Weights of a small mixture-of-experts language model, trained from scratch on English Wikipedia: 12 layers, a softmax router.
Below are experts of layer 5 (counted from 0) of a mixture-of-experts language model. Rows are named router (the router's row for the expert), gate (a neuron's input weights, with its number), up (a neuron's input weights, with its number), down (a neuron's output weights, with its number) and show model dimensions 128-255. Each number is 500 + 25 x the weight over its row's rms, rounded and kept within 0 to 999. Numbers have three digits each.
Before each expert's rows: a language model's description of what the expert responds to. This comes from a sample of Wikipedia text that the model never trained on.

# expert 12
Mid-word syllables. Inner word pieces like un in munitions, ou in mouzas, ut in Debut, plus minus signs, by, in, and parenthesized authority names.
router:519509454493500499468516518538479503487474481551511510472469456512528542494508503498474507494518517508478521404466510499539476503461514534533479500484509488532536532515531480455525494497456499480491512486517529520525493515486566504515492534513486517523530523503483478485502501514481505485511508454469511466527514493481502489484491503501469501544574480445526492479500578524444511489495
gate3:451476493507523545517507502522525450486518479517476532470526493525508504481484472489474524491472515561493495534510468513511490504476493516510535523487517534502446498517494518493492469499487483457513517502501436472517507478480532456534501539517514490496485496515481511501521535495518487477471512488540519511525464482509505569495507496493526522463501511488524503511538521541503515516497
up3:510482566516489533519514551543514481503478527527523515508497500525513509541513514497528511486436491530496498518528517534467493504508516524513512484491527482479499476500489499532500469508470503559489533502508545502486455477503483492480492486470478531551465515453483494559463475492483482529452512531496529492496497496503473502496481467516522515512531475499486475544508477496506507525497
down3:512467454510451483536536539485515504514503543481472461503475494483515494564502511523460482497491531491506466522506474471491488498499485491539443480510517487528523483520551467463490493519472522482490498500506481497532498481507499464567502495496489503511563492505487522509508506468522515486466527507501470484492556473462518512483465507481519500507502490504486474495502545527477504492529
gate4:505501512481487467500481491548484512487461522500505513518511517457490516477455482511505462533503521471501522517509493520513530462482478450468521496504490466526534491488494506506496526513498512472507477517458534501524488469582510529515523516532521492516485504500498469487513520518493490477531491497483494535493476507465507494497539494497531497529504496497514499490521459512505515501463
up4:470486504518469474459493525504532504496507486533485509511482453494541499496494502487477497497493472486522506511455502476483547504530488506490500484508520516481497553524468490549510498435460543545486545472510498491526505505509512531467520506494496529510484498497502517505531493494493516496477478445502500489476471500481465477529508490468519504522525469420482503504492451492497491526500
down4:507494495468482482500517482502521479501474522477431535482511476501522524485539508500501511450451528549498531521529517560548520505525499506501512500475489513493485447501480535473484554530474513474489473513483497503496467505501490505491490513490513520488505523460531498484465514491506496562518499488487556521561537510473489474517490498503504527520484474472522474541524507518472509492518
gate5:467448506483540534492537502479520514493529451516498467493514478493474475516531496508535496511474488507537501502523511522513486494500543481521501466505524453518532508507521476485497498469497491537475480471494507512461533484502493520472476470495497465482565478524484511531527511509517531463478499489508502505492458484481480532527543470495525441564459481540496508543452455467530502505495
up5:479479503458544505457534491505483499540491491549479504483504518517485477516521504506560459521535523485503511516494469508494497516479481495495499512462518515512527481493485494509501483473530519462484541458467479490540499491533473508484525462509511515504477507526488526453519543492456527538478520520449509508457512506483484506520477459530504470511516485474505446484526549519465494507494
down5:485513492518519501488474492478495496478545505507539480515480465514472530488495515459507514470533504497485444484465467504473481499544472493463486449510500468485465505481560529515497511482491461505448464448476505528463491468489518526488519507532503485473485501490469497533505486484488487513500455463521469494514493470519499518482484499562523514425521510466513503501472488504453511498526
gate6:512539498512513526505473455503520526559525498523509530557502499497495456532481449457454509517506475513535453510485526490514516489507560457486494527483497436517503497490538441507511548526531457547506461484476537467507529476507498506501483527509494485489571505459501515478492488451508469479515508487493495540511485509516538459498491432435525484492463515486493481505476524508518467552478
up6:476519468537474555507518506465531523502535500504504507522509477510533499463517492546463542504537492537513471487530494463566452499482486528518485468503494511486498481515505516496513501515491553479503492485513512487505482499449499531495529440522494494508540489546465461496452488503555526523485484515539492488523506506488524488476476516527464516476492504489450505506505517517533543538497
down6:478483503483467470514527524489495503482508504512461485507472512526479532513505521481526516507506538496488482469510540482492531478485506504482481485517499580467432498550467535468522512485478459495538478524532501491498501478511479514494488488515471491454520446549522501480512507499509499498525541473499490486502510524494480523526518456497551544487495473497544473503510488503464463493471
gate7:497498489473482502507477509499475512491443541517505495535473508482472526497496526536536492509526440482513448468482479520482492432485478427476515491502460540532462482481549487457535457473459496505508491509488515473505489499522528457522519487494506521539479481536528479522483507500479474461502476505497502435532543491499493530506501517499500530507501477515487484558510537470504498451470
up7:514482494552453508490504447505491448498494475468498477478484500481478507488472496499488501498511492514456509514504461503486478508508546454551565522530496524506515547474474502476454527528492497462483478494471513497527483532502497486482446488454468522453493523507480470526449484538485483490494425511503503528485483495511522495477550523510495491487496505497480502479532499506506466524517
down7:508502481520463491526480478527552512505454557485519487520527490485469503512478535504539494484513500547528493535506518444503500478471542478460469466493494504499509509548508497533521513483442547511491462479475488464480431485492509482478506493462504525519453556482483494515468495471495517526491470483521532522514478489495479513487494480507505482470517467537512510475505476522485475547474
gate8:447486469503477489497505485471521457519506443469510524506527512510478525465479473517480508483495517483492503516494476513501483458468480519521487495503513507543511487524478502492536529507481516533489494462506479496447511484511497470466464482511539532523510497510452543515483492500513503492501530498478482489464479495508528520522483551499484465457471519464479467489527444520504542496487
up8:500460503528503503496517500510497476514537471552507514513508452496528515552522534481505525527424469481527512491503495475519501563538442505516517492481529525516499487500523501576501455532493473546505512483480508487496478477506530472514490501490473486524471439495486505512541501505476521447495526522519501504478470470465533512495539508511517479483512496503501514471502513517487483546486
down8:494535514504505474525522522498518484510480534487473483494461528486498455511493428512497494486477501491520493497532499522498508466483458489506546499459499510465493501489556522450516538482497483500449532513504492514466517451530512510519479488529549484511517537536515483521496521498504460523477523519507498505492478441489469496447505466541459495441489518497498468519487482497529538516495
gate9:484499572492489506463519537529516496517522449491508490506491521463529494483552465511469436470507542476497479516513515526497516462448508484487514454505457499459493538456453480479510492518517508506497525518483503495481467514520524507467491507539551480497477501499530508489499486474492504504531515475526500467526470509509513502507491522516476540484518514527495480505459467498538501504501
up9:467464522525497537520496489532526501511469549535503482463481484481514509520498524499508462517530463507484543510441526512536433524517530490508500516490505475506483468503465503484477530505523507434499500454504475521506494516463485483428476493456498498492467464490486516521473540532514476439512514486473511531480490534530527469473523517501484504502533501483502488489467512484503494483501
down9:479488472475470508538493525497481450513523477452541533487497490463471555528515481496475504505472538470483494495484506485521513513436518483487582479514503518527491552470524510449519525539495517504504513470471434499511504432511510504539537526471470467503457478522503504523514490496476502479490483506487516493499501503529514494497516503484493512462499476487456513487556472502520479532480
gate10:521463521474496546530502480512472547480554482523492552492474512521523538559516455479501514543549508469548490468502563518517489514478454544537526510564505517534537509500480484478524471538526504513448488514525547513489510514482512462530477484483518528506512502490486534513497484524503545511542453495460484478471505511505502559462509475502487522517461512486500505477531471439464481479528
up10:512511472511492506545489508497518524504537533472491511499476521480520490497520484463505482519502510505441504494448494450523496563472506539498466475494510510505500492453501505525482522494522523547483507530471513503486472456493503516503474472506526501489478508515485512478523458531516478504493492511516492522471516546513488535512478481510558558499479519491504488496498523514518477461486
down10:488531509412457557505495515525493489454474500472507496487544506520467508494472513438485495475508556500496498484506507514471472507500466466474520476495481503521480478493466540465521483537496521520499519506523533476505508475505528531468544504519487490475562478477498517514459490449478517541520472541468518479478515501524504484497522506481489501509456467477539478497515468478486514474491
gate11:498528458513468530516504456502497534520501525477515517494478523520493524461475491484525504474481488455478499501533478490489488531492467528523517501486445514512453444489437477506463484493506562489491458485500509492474507517505492479485476527513471527485463501387482488521508491500510525507516520513485493514507525475531423500508442505550452515537494514519471483464520536541525501490497
up11:483490559501538524553469528487501498498507499494505483496512468540487499482503521480466480473523507494542473512521510501473527460442490510503533501542531506478536497508522496511486489509565511517487514533435498551530512472451496526565479520475490482465516506490493542527498480516506489469477497507495488525538493479485543452501477506518467473492462483502492489478508498490516524530488
down11:518468500521502541471501497464511508557528502475523515523497525505553501504456523469501475457503519502470493520495502535539538527512444539493499446500476497473475491506517493474487481496454500466504515518452465487522536559483531517492503503516494509514531492504507515474500419511535463472518508504493471492501532502494473490502501473479490480500492484561511510507519528475510544503515
gate12:498506493556542507507507509476523521480498522521531467485496536498511465516460487516483494504516474450512483544528491479456518544470450544462563502506476490492515505500458490512471492528520456513525537479476488535534512478507508517509505516428537504493479519454500504518498456447488472542513494492498519495497514479543497495507513486497496486519508513480510536531501515519541484504496
up12:524466504488474447482576511504535466506517505516447523518488501476496510480507525496482444452479472526427466452524528520474499505483477525498524504467517524477522525493504514536522522491499552500482527485480520540477465506505515497480500488523522490447490497485492487530458529472534486466506483503511482479483513509476528485534510510537524503487479525528528490512499501494500459467508
down12:478574519510508503520513507469472507504471488533510512548543511530506462555521493493450512511529501528498500528479506515499475509493529512469521452498503517511489513485506515485510494527521535496511541503472483538480424461514490505490513489493478499516510514535483479491476466515458505534489494488507489531470549477489523480502497461511493494546467478510508466494456520482494515497503
gate13:485504469493462473540523455522515472529510445473525517530487488521472504515546517481501502462473522458521470453514513477500517498506500506476448518472505518490494535472515503510498520494492512485530462512505490520526478478483500514525544464553544499467445514493486521532501505472549511526462514520484516538502530520513525511484471522527483503521509509532557530473485518536488528524495
up13:492492500508519540508509504461495543462458496507495465494495460482526485449476540489537499488507517520514502521529512508505520476512505496496540471474502490448493454513516513514509473469513506445489532482516509536507463507467504522448506520480508482462515514482507525518509492497462483507525475488485502480508491435486516501484483493493448462465525488551512503497535493501514523526512
down13:476510541499482512490543499553529493523509506499453460518527518481496524482493498521466553506504538485492506495467486489532474507525425477529471488484512521524477510460495487535471504476477506458470499528528491475492530521529565457531478554513511441528485461496506492476518519497535507493486509509514522494520530546464518521533521486468519485483529465517517470466472515479494528515540
gate14:510468525484513478510493515475529508511533452490496519492496504543490508507485459549470508495514536504516540495464510527487503512473513541503475447546465506457453493512517513472496485482504497469438486512530512529537482495492487491502443456479525519537493492467464547514478481523477476463527520515472465487534512455514534481477447444512444545485471512498522531501484538502512561514512
up14:469475534513522562510529528494544484489511454519516499519475515482513489480467481493502512491458514518444502537528498530499498481499430493479513493503498501551496511505506509511498482524491503466491539442473521497519532458513486504549550537530513469469486481496517487508531509491465514524516495506507489460517521501510479526490485476486519495551531492493538459515506470470507547467485
down14:529506530479502516506517462502540543495484445488506501463470476514508481468467497495473502507489501493501518461470459488489530480501494475502513512509506494454560460495495466497530534537515494536469511490532505501496543477488503481493517531424530494491502482510533494507450518523516486490458498503514534504538501538536513490479448501461523494503466536475457517516504481534509472469481
gate15:507490483455471434492477504494527513495491512529470517532447555493497529512507530529529523490535510461493496524537534454492471508502476497472508496498481490465503497495492485518523453502538486501467510499498487474495492530548488529498520488487505498477478497480501501523482520484494499504468461493490486464485477519453500457483461557538510464502498525516499526497511503508494447489471
up15:504533519512494533536486522496489503484479500467454496499511529485460464536432508495525496506478529496508504524578469523538537516474488550475484525530459516487481527520482516511535512494499498474500460488505461482478524469483501533495487501517519519492505509500475488511526533492520476486485498530426496460459490534489535497491483478500470498494528490476494477535483494499557468457549
down15:504450500511499481516495474448473480496535516538512505505475514487471491538464514507504470471514484461478508499454466493489494520480492466500469469506465504525486566489501518488538436501545510509517489486475525489491522477522465561459491492507525498466475516480485486523493460496487510542507446496456506504531485455512462463489478516524517504472485502485453531472508513477472475454486
gate16:475500508519537480519541565515521456509463460522465483465489540523481532524495530475544524516503536500466513505502499507482443512509477439485561484467527509507530478491485496485498495484538503532498504541519498516529531480515503492517519502497487476480519480520462558540470515503540471533501506480497500508560486562483510475535496515436493481486481558493525468503538522495563527476518
up16:501530505496526485490461518493455487541506520476528490541455516473540526469490524492489477461455503516515536526501489495493508463484473483523493552508511518459483526525530503498502515481501488507507489501481479526472468458506508465487522550452474497509501503489495520478489476531442531497495489476488513500502506468532458466469504493515499484507536547461434494524493475473485503526478
down16:539529507534528529454515473510485499490492550491511525499487488482549512490512548494530495503509507512483494546498454513510476406447507512483513517515553498518496462458496462547475456458498477476492542491468480454524514506513515506472508487499465513512469505488549503524458516473485516488532513521515528460517555520503472543483504498484484506504491507538510497508524498556471479512559
gate17:504466524534469507521486506456531467549482525523478553523474527500488493485535513511537467477447494511502546481483491528514528489492515511462478510504513534464476458469514491541497479521519509443479514520497528509497444489524481507477510499533514449509458501476511539509496476539471498519527484525480509465482506473507509462458500519510502574525476552438471529540518508495512458517532
up17:447507495478503513489537505548491531520493494472449514492482507460540526499478490517501499513493534495555487554488478499510508522483515561524519475490466461477523478487531501513490530514508526490529540527495484485476442478523469509496486506450483496506547478483479550494501531560475548422479527484517520511467478493525501551516518505489495493452479508532514479518519445468516493485493
down17:522519511467522529502506480510541492463547530524523474501505470496500483496513497517493526511501504473489518504476497478431467485529535525478518523494518489488483481421536487454526462492523487481469470487486516482482538515487494486550514494471460560501488533455520511482497501511464473492507488497488476481542538527501502454491536541487506527489489502523477523524473512459521493482479
gate18:503478529504508487482442498510535456503477498453544504511492524479472516480496489464520523493498550491505485553484496485543470513521472509487494475486486460480520497526481475489479477488510527521519501557501509458452481465487501508492509497483512546461485514506492494475498485482497517433507523490479480498580471511479484517531457499463536519471486516480524502487500495481512514494520
up18:494527506493442471471529499492541496529524507522514512466521468471472481525502542468526505519482493487531539515532509489470523528507537495505479527503488460511489490496506504517482486459448499525510513450486513512502467509532472501492482498515475475456500555528506496500483518529514531506493440517488503469502519514509454482508514456471529485460478520502490458502515518519531529497520
down18:523510508511497536529491496491494473498516509551515498530508502556478522474543528540465506508492501531567466491449487510553509531460526511523460483493482556522482500485472526497473498479512513467497501484477476527532494499513479515495507521498526426496515492495481467488515473496504503517534501507501498490492523496534540477485503525479545504554520532526458545517511488511512497505478
gate19:510497466496492494506536530476519455486502527478516519511467505500481511459534494467527480445505519478514493521488497450514474559514494501486496500500528549494447511491512514483521478503509503545461494479509452465522492502495463468509474502492480539479501506484521479493478520499507524501485450499517462492534524519500538501468547493464508447519503521526485471509447508483494510504522
up19:535518507494435496479510500470501489545518534496455499497443499476471475520540504483516514493498499502498461532531502471534468483500538495484487540493503500478465536488467532548467512489536540484495490478506468471490554499473484496502495492514462537521494510489496505499533483516488520493483495486495511496521515517451467496499482448459516497537535514481483524490488492521478473503481
down19:518514501473516488474468509513482518507471539408466525490494441525528512468499485512513483473499514548478507536517487504489513480538492503515489486544510498468465515524494511478518489526492494495539460505505523459473486539481488460522490491496552527524527517493499487445510482507477527494491498553530474512501493501535475472468474492470480489516513464504489520527524484537503458488478
gate20:479496475473439486498517468484501501494503494533512482459494495526473483501478442497454491490477512497525523527508460537506530524508523484496501512524511486512507471487501492502502527494504515505511503529549502505524491480508514551501515436514505491499497523471532518530507526500531478498496491464486496495515501504511498502485518513443468503462551474460540504546477505488461483521499
up20:521548514498531518477483490496531485471551552522475475521500483485530501498522502535493524450502492501450453459467505513483480548481492495499520535524478477502485554497444508486500486496528509510503485528511514490495512505475560481490495523509512486463563503510520454504512518504475499525530491491519479471509533487489492514522502467516486511521511461510458492510472514460490479468513
down20:512450458467480474489504557517455516466527521552509481450516509509522511517499479496470454532521475433496535498488466525496489527493531465548500530482549510539557496508485480467500476501490510518497486529451451500486528454486556486490477492473462462513526507500525502484517511492531546519512496452469501473426514491514483523502510497480539452519509463502486480523462482515526508538526
gate21:511472439496502481525496544460489433489469485497470506498478481508473529477495521541487490538501470491525483456490512470493488518521509479476505486457515492477528497482512525506489510494486477524494472522503487473531508459515489500519472490522512532492523519576517477444491518487478478510494490488514520479493485541493507513490498510532526505498514515499526497512499514503477508523494
up21:494521514483511478530482514473490478486468506472528487509484484535488507493479536570459483484520512491523528484489455571526519543467498514496526480501512471504511549517485552468503488532534513540442486514488470499507467524463487475503458522503508495475495511535536468520475510478495515533508511526463529463477512477485490498511549512519481467541453519472504462475474478496481493523514
down21:526485504505502497497515495517487491478506519537476518489456483500472513484506479478525475504495545507502469521491479505489485520498496467520464475503502537477509500519516502462523490489545485483567446469471501548497483505467494522473518538516480516520538498515479459462482496459517547515526470499494568523496509481511541547533508501494484498503501510514525527481493483481481503460466
gate22:508478515474502506512495535516530516465540475512497490485493502510495510479517512554530489494520517485508475482486502527489545502493471494497489482515471492517503476509489493550459479469501476461542496491519502481515517457521504524468500531484485497499510483514525500520509519491484503495504488527444495500515515528475519486486503547507486520503550505491505522530505509486511491532537
up22:557495512492502512455520469506514498476489540476522517529461493500512493490487508473460499469448496456499529532543502537508549494524483471492518495450506500536479491529514510494502504481451471537515470483471491465515464519492505522501509507481463496473515480483470497522471500483493505494523513482497516488491510486472491518449464498400455547480513499494567454485537537533493477496459
down22:539489485507450493515481511540510531503554495500529519502515537527475533468476521523510477491483540543471462515522494514520529531507519466433509526507538495514551456513492484473486498448473472496476523459514484519514450521455527466497478551571485497493480476497502502533521526483497520521475506563536524450527512491484494510484535487509509538506540493558513513495510493483444459486489
gate23:555464473463505533509508487481508544492493499481469532508492529484482513511502477530502477469515539468473474511473510464516478519507489496473517522499490522488512454508516444473519495523509501505511495493485492514543480508509503486489460516474552516491502488476474525491528485471541515496501489495541487464493488481501482486490545526529493546479525493484518486471536529475483509509504
up23:485506514500523513496502477513522491486467542560513498470537471488475527501503514498509525542509472522475447527536545498523502434498503505490483525465543513488466523483488517513477510469522505501550496575512541503495482545467492469501534503488498474504491490538526466509478508513433475463490525481521477511526534482475476511449455476533498504495511498495537496483516480500482490528521
down23:514480495491486511457478471489515529491534491497477536480458493469483513478491538464519495474496529508496542491477480473510482486469454520492471546459529531480531524489504549491486517535528520526516504461499518537466527481529544491444458516546484499533521503472520497544536494432533483537512513501472506485485469499465482518479524500488518480514478467518531503488482500477449500497539
gate24:517516458508516515500463496506481516543488471530519496512540504434543483527489548492509504517507525493511497496470514512478483473488519497465493472481515535531506513526473476491491484515501518480473483477552512516517506485489513562491508448482529522469516462529493478498462460488460529510516517447508484497520526507484507482485493536504456526471546471526514487530528520506522491492486
up24:510532487483535511548553535503495502511479478522498524477504517494529502501518513445502528455510513525507450535516494550497511524511490489505479513492481483503504486517535515497473511517478504491503485497484533523505509466508484505492524484481505485492516455509487454508493505543495455508542486486532472527496508478540541517461489506486506488524526507503505531562472511478489565499532
down24:487509470522508515536434483567497496470510515516518477440520472479472493490501478554519505553441484518512506502486487484479538497493463507486503479476475512472506488456515495466468512504531433536497502524500490502523459504512467519491530476508539506488502505518523469450491552499507537494481513540493515472533539490530510525468497466483519482485460481486509472539524506527586486502462
gate25:495489474499507484519484514503473517474501536492514482508489477481520536498438475455482471499512524506489504492485505504479519491459516525527543479523493459521465509499528449495521451493464508498512501528496498512514491489520502539503471527506508504496474503502497529460488521528461509492510537491480515545481506528513532542518518498543506524472475445505474474465499483485513528488523
up25:490495484522441518528482483501545492460485487510464460500480509460476472500497500491492519512527494584473511486505554527494488518481519530524519474537515488480517452477508510496448496539517516486498489512491453548538488466497510518520495547483536487505493465473504496487489498519509483526488525475500455494471471442503503473522498480515492488549483507516530459493483535492515538545485
down25:498531490492477456519504502510458515487515513501526500505478530509510529477428532476519518511497531488519477508441426474475475499453456467455531499500493515466480540458480490470490502485483434484524513512534433482509510469518523497543493483507468502494483488495528489486464507513495487495544486536492506479521518459514484491493491509503482552521529482506456497487503544533522488512523
gate26:491432457483489519520504552506535477497494441525528476484532537479472493504473466495505476481500504464476467476509519512504473541527541421487534507510478490481468551448493489527497469487523502468477513465496524479483517499503498495500481491500509467443504458494524549480479533517452501539460541497495491464524501508538505522545497507521486470499514488512494527492478513481521461540540
up26:489522501484475494491531518500493511538591479505485477481541538480528561564509461511431492501516497540504500497490523478466484558513508534486554502527469529498517470524528518519487509498493509535495504502518507491484485513501484511503485493481514528471559517467498530490482536476529494517498494515535517511532459511516453530493493474473497479509531467482503479449544469480488508519484
down26:519512454526539553535504492436496461547463493493541459530486463503463475497453485470505506504497518491526494502514482494473485529512475543484461531470534475465485523507484491529511495477467494503526482528441456533512494543514502533499512460489519479510476533547479489483499529485453485491512514532484490477509510515489493496509487513487507516497514477529501491516511555502523480502506
gate27:529484468498501521500528461486478509468497519529478457501513516502514480528529490534517525470513470516487494472499541515471522478513484463451520479474475492501538488460469500520463519493476523514441530454495510544517462520479509496524505557503505451531507491491465457498516503537459519535470456526507469477519472493512539511462493509485536449511481483511480451537485507521515531523494
up27:518489431506463493499527483469508482449492483501474497539514536518493468502472454498517503431507549486527509471481497538500531483503471481485529540472520532525492509519490518523518483439507450477495486474465495489489518485512526519497513490509489490536490505492475496518465478478508508512481507476509488538460530485464511483535481492518508553520534477493545458535496556498497494503523
down27:505510556510485478487453494488483488541465503486476543498487528536494557497519522517498483526520496493509504498496493565475497471537518518476523471498507527556443491480511514514515466550512473483470449476499541469503499536516442538486520501435554482448489509509490518499513516495485517506457507544551489502468484509522500493522517494503500511464478521490544531506503496506500486480506
gate28:507518504523499504514537487524481484497547509540491486524530522537463472494519482533502515495487493503529479465530511472504504510481540476491498501501504478482478455520528441534478455470494481474508503553486495446520511482452500517546485537496518501521461494534466537537488498511500498518494493466518540470511512491511528467511494482518550514501540528505520492512452489532460511530542
up28:480528484554459522465515560523504512478480486523450490471500457523522484530463490529526508529458542512539530518500506545512484491522497523489548525483509466505467492535496550542459513509469478507512513494514471549515482499452500516534571445501465510514565482522497515473472461468487517534485507513479523504426524476504508470508528470466499519527551547519444522478496522523502526527527
down28:529494540488499455471464502489514522516473440509527488514486541503465513512467480458509482527501516525502481507473520502506496558477494546527487545486487523524527494455499481493534507555496499489532523549507521519506474478475494452469508539488466487538438497506505479533445523508487509489490427520465505518475488523561509488491541511521500483489528468506529511512530516496533506478503
gate29:471478471527516500464481516472526500477525476478483535474536528506467505514478492528483498497523502483455514476518525526493476471483480503486525564459463500461523484522530484477509488531515536522532459532510470505537559520533476495536454500502493529591459526480523492516502485506482522503513499519504480473499517514529501504504518490516501527498521514485511509433512521492465511482465
up29:530488498490520523512499505476518537474469440518477484518522472503496536528513505493491475490552447505546545499523538522508517506516475479533529494497550517477479504548510498525542522489519482519491515520505540488537477490450531485489479478494531556483528469498503487507500522490527527468513499490509545496511524522533481516492480511541493470500529514448509522539499502576482487502481
down29:491496477472514511506491501561460505512493478520507460484482488498505522525469503469519513521479497496480495486505464476518515486533483532512484498493495477504518495489482526499474535566446457526490504509498525556507513486495526497479503524492478475505469470480457497481473488512475460520428487470521475459526479478532482480517489469471543534494503500501554575510493498517500500494508
gate30:497523497523507514463467537458503567499462509512510507497543499548492507539504510518499498508504503496509501528525513474487511510512498492492538499506505491493479525433507492500525496500522484537487500476469464508510476503487499511487491485552518450562487495522509524531473479472540528493480546496496499504518537466533463495446511519436501498495485479530493497472479525475528500486433
up30:458444522460530439472454488525463529526476509483493474523504523510521441516491471459483474491483521510526496511515535530483535520506547482496505464519548568459503484512506509480468529462530506517521536453493518536508499463490478483496488487539504487429543525507529545454494466500451512514531489524511498544544495485499451493478463533457503507467502545548470522502510491515494508525547
down30:500479499506521510526502488486535504509480485495491466480503465484488513499464472526479502514511458493534488498501478480530472540497516517473461475513498492519487491532538487485555476485534500513481469493514460479451540498508534490583500496459513486520494516488519494519510507449507510509508455490545490484508489478549554490493537474584556488508486458539451500501519502508514483515492
gate31:487513492505479503488517471471496522519512505529540502454503566476474487484493471477526498498481480510520516450515496473466479519484469484528481470529498482539518503438510480440529515532485513482504484539513486488440508498512511465531486481513481508481510504507477451488512514498515487525537517487506468489449514526518518491504439495496501520536481541505520470494522482502497498476521
up31:515555514513494517535479545489490518497482510533469524465506508460501497520516491529456531505530496500462478493533502495462514526495502425491505492505501516548508487487528490487508543510488505508547521504489523557498494500516481483487535456481503512471483486472540543519486480537475516491498499555517509518507513478546499474502501524497532487475463519511522489476477516495466486504437
down31:501482478482553496476488498499485524505499490470440405491518493492466484474500586528507509511502524483503473463499467519527507518437521482531540499494479501527459504518504502434490536494538480498561501488494486469511508523519489483489516505515517483518435509493547478503512529513464495549519519559499498471511512486526458489495465490496483523521479481508482520518521463492528484497510
gate32:474521489509460507538503459500511497488484539470490495483488502511492513521530496505511489508452480519518468540453525519496482504486462576495532488494526557487550493519528519520453517466498502556532518516501457504482502534474498483523501507524477510505486502504514516496515489484508502486511508508503498484470471518499490518479495532493487531487473477530478462489502466515514544502493
up32:539499483460477509526488520494469503469521516533498478494499544484544468499475445518523502494484534521491503525473503543491502475482545527502499518491471468525477507519539546491478513528517479491528518532482520531462540458489529494508524460495461491502487513522496458426493518494470522469523533489511481524500479492512512493498525491508460511477504507495514500504538498475484486482517
down32:501483494510484479466539489488527490510502484502490550510517540509530547498539494508483562492516425479493442490480517464491501516497490528516525457522505533520496476507493527489545518526534516497506475517501517475472501485525523501464503493524545461451501542508461500505511558502510558505492508486455482489494477498484471512513525503521488521525540495514476526479543500509518522509520
gate33:496528492491520491509509519527505492509501497440440481479511499488482471485507520568536522495538516487497501442548521471499486484494519510505532490520541519479529500518463520508510493495494532461522464498526521483495489482496515486504509488472492476489513480497504497506500488463497518545465535466471486524501461538536528528501517541509528466472503537494468526505486506491473471462442
up33:521496487502507558520478503517525506476586511470472534469512483517472478462518503523484505458540547520504471522508531469484532482512538523520503525496453531516523481523487473522507521511496497531505473519468513496493481487507516492494465518507565477485501412526484493515506489508514468487496514478501515529483493512482524544450446517529518470485526521497490568489481494479443471512486
down33:501462525489550467488487467499494509485518522529466526506496489453474491494480482473522448506472494509473482477477492510492498517461474501518510457513442433489472516517479499530485502526510508465494549532482513462516536507528464518507506474550487460516486515503494469520489460485507538493462468520454491531528488459507485535540512511490504522493496462531470509482509478524524540507511
gate34:517484446460494531533526447468499491481471492444508491502496481492455503476493430470495524492485511513513553562533498525515489515523513505475464501493465476595482525450468458470496532465518512475498507509512521471504535497493513490520490489465491490496532465504494473501513488512481481503482504493566462520529486441480500507523490505550514496493533487485450505515511512566495493542527
up34:517487447529477506510488480469482493494525495437493505507487508497507498486533456474440498511524490529518499474534511514480491518507528507459508488483509483468515487508483490480476496484471469523531486501515496480523536535476497509482512526506476493484470502516508504469524513468472481512498457514502517506500507463503492497517491485516496493497530484474489483504488519492532472494516
down34:495527525514469523496487491481512548490497460478510473498502536493509492480506505533460496478454452477501527550480519460457514497485467469546478513483485514526479493508540530475535478487480534499506551529510522489495538484568520504495517500539479525459503505471513478499475497494518533514498529495486465492517495501496523503486526487492497480507449514526525527478499494469520533517476
gate35:487490502485472506482494500542554478539522528502485486475530515481490469509528486514521495531525475542519521510543490448441448499512520463526468521480522480491481523462554478509527508544498510483493467530514510523505529499439529453489497492519489513494531528473475499524492495483514509539499433537487516530532518467518475486524472521513498493534479516491544518496518562535490489505476
up35:503474476444539488525478472495506549521517499499535504494478520492515463450514487533500473509541538489497465509461504475492512488482561541529501501508538502525536486517434496508498515524493517514503506510518482490488499528499493424475488473539490516462528489508517484506477505524488503450484506574489519514482473463499490488489503475471466527487473460474468490508474517505501457489547
down35:523462449522524479494549513517521516487482515463521511484479515494465514473480549517513508480472504493485497504451485488540495513494510544487508501514509505512536494448469509532480524503499526474512564466553500493537483515484485489488481491513511514514452567493519522452471535548490514468493511481508545488459493532504537512490526500518521536427501526512460444506519466502537512487506
gate36:506543470548563495496535516536509465517506494481514489517546484530508536493493519505437529469487487543461490472523478494528530543544471479519486501447477467495528498506482547474451486487488458519504505541514487561509504530508484489509521492470464457517462497520507511482536510526494475483553506533453520510480499515479555499509492491510529537520554462497485518510476514515498516526505
up36:542500495480509505499489507490488488462546465496519511528475483501496531523489507478479543490537459498532557468488524489531517506490483500511505560506517453477489515515500497492507478458535506497528524454473500527515514510504504508492534512531490489526540502436465565515493448499500511491484512524458505513556502464545460486511497550464498475499491460509501486500543522518544543457504
down36:464469480513478516484507484511479464507484484519447492461540533491493516499484484495495461523511475543501515507488477499508539460518479526494581468479519526550479550488555485481486528457480450538501486506517455509489510500503490465535463511490520561488552500478520521473497508507481501474490522476533492486494488487530489490524469511475511484502486497483495531531503481495470504537494
gate37:484491549511512478458480531508515483521505485483491500500558488464483471503489474501526517537486494440485501513510465498481509545503543501531512522458473529499475526480545495492478437467488494519457469510510516524487489523476498465492482511511507511532464492460470502519495498506523495521480526474502516531486530517522521553494455494530510499517477484456499529537479468528492500466489
up37:498462495485512503541508490515490510525501468478482469475489483498510505510523544481516478519515534496513497463455504521473498523490503558503524529516497502497530526494533474524477520464480476478484483476531438495520523507494544464532519475487536567488500497529501459480495505493478533491518474483518507487514530482562525542487492467548511498499543474459470535455557529554531520487545
down37:489444515491502481432465480486519484500489461528501499534492445515507439521445489513495499504520495513482527477523471477480507542473488527515487481501496521465478476507459468509499500532441526485536500523526493514493477493450461475483513485547506507532514474462503482496513553485516455488488485504462520502489521498455524470464500525511469488496507512460522498551475529476532476525503
gate38:466489535503552465497514493512490459486505466510455483532494522529524483501478543464484497528484519520476514507505492524499516530465534550534491502543488495518469516537468489525514512448492503458510564479479490538471515554508477509559484438532484466465478502518510541476492531484474488496483466515533474495520530515503498518516517504496508489483532478499511475551498482491467470492466
up38:529516507518492522557534508485517531486494469499509481471513499457500519469478465520515551491512547514554496480506483499530485526512503510532516512520505489484511532512484485512501485489517523479531484515497491529498468539524533474530480572493497494517507459536497458534484510513491457482500558466567472484529495468483484509507515527470517494528542500497484479497493479517499487499494
down38:519423495514507526492465532486504514474519469536490476486537550499510493473523496496522497492489472505517526527488470503564477485516558523526503523503485550499506510526528485510523519476468461488470499493502489547490470548509530511483479535474499487496529507490489507526479447476502527504474501486473546461479529547484511472467500480493545469561524514516510491496526525519467496495524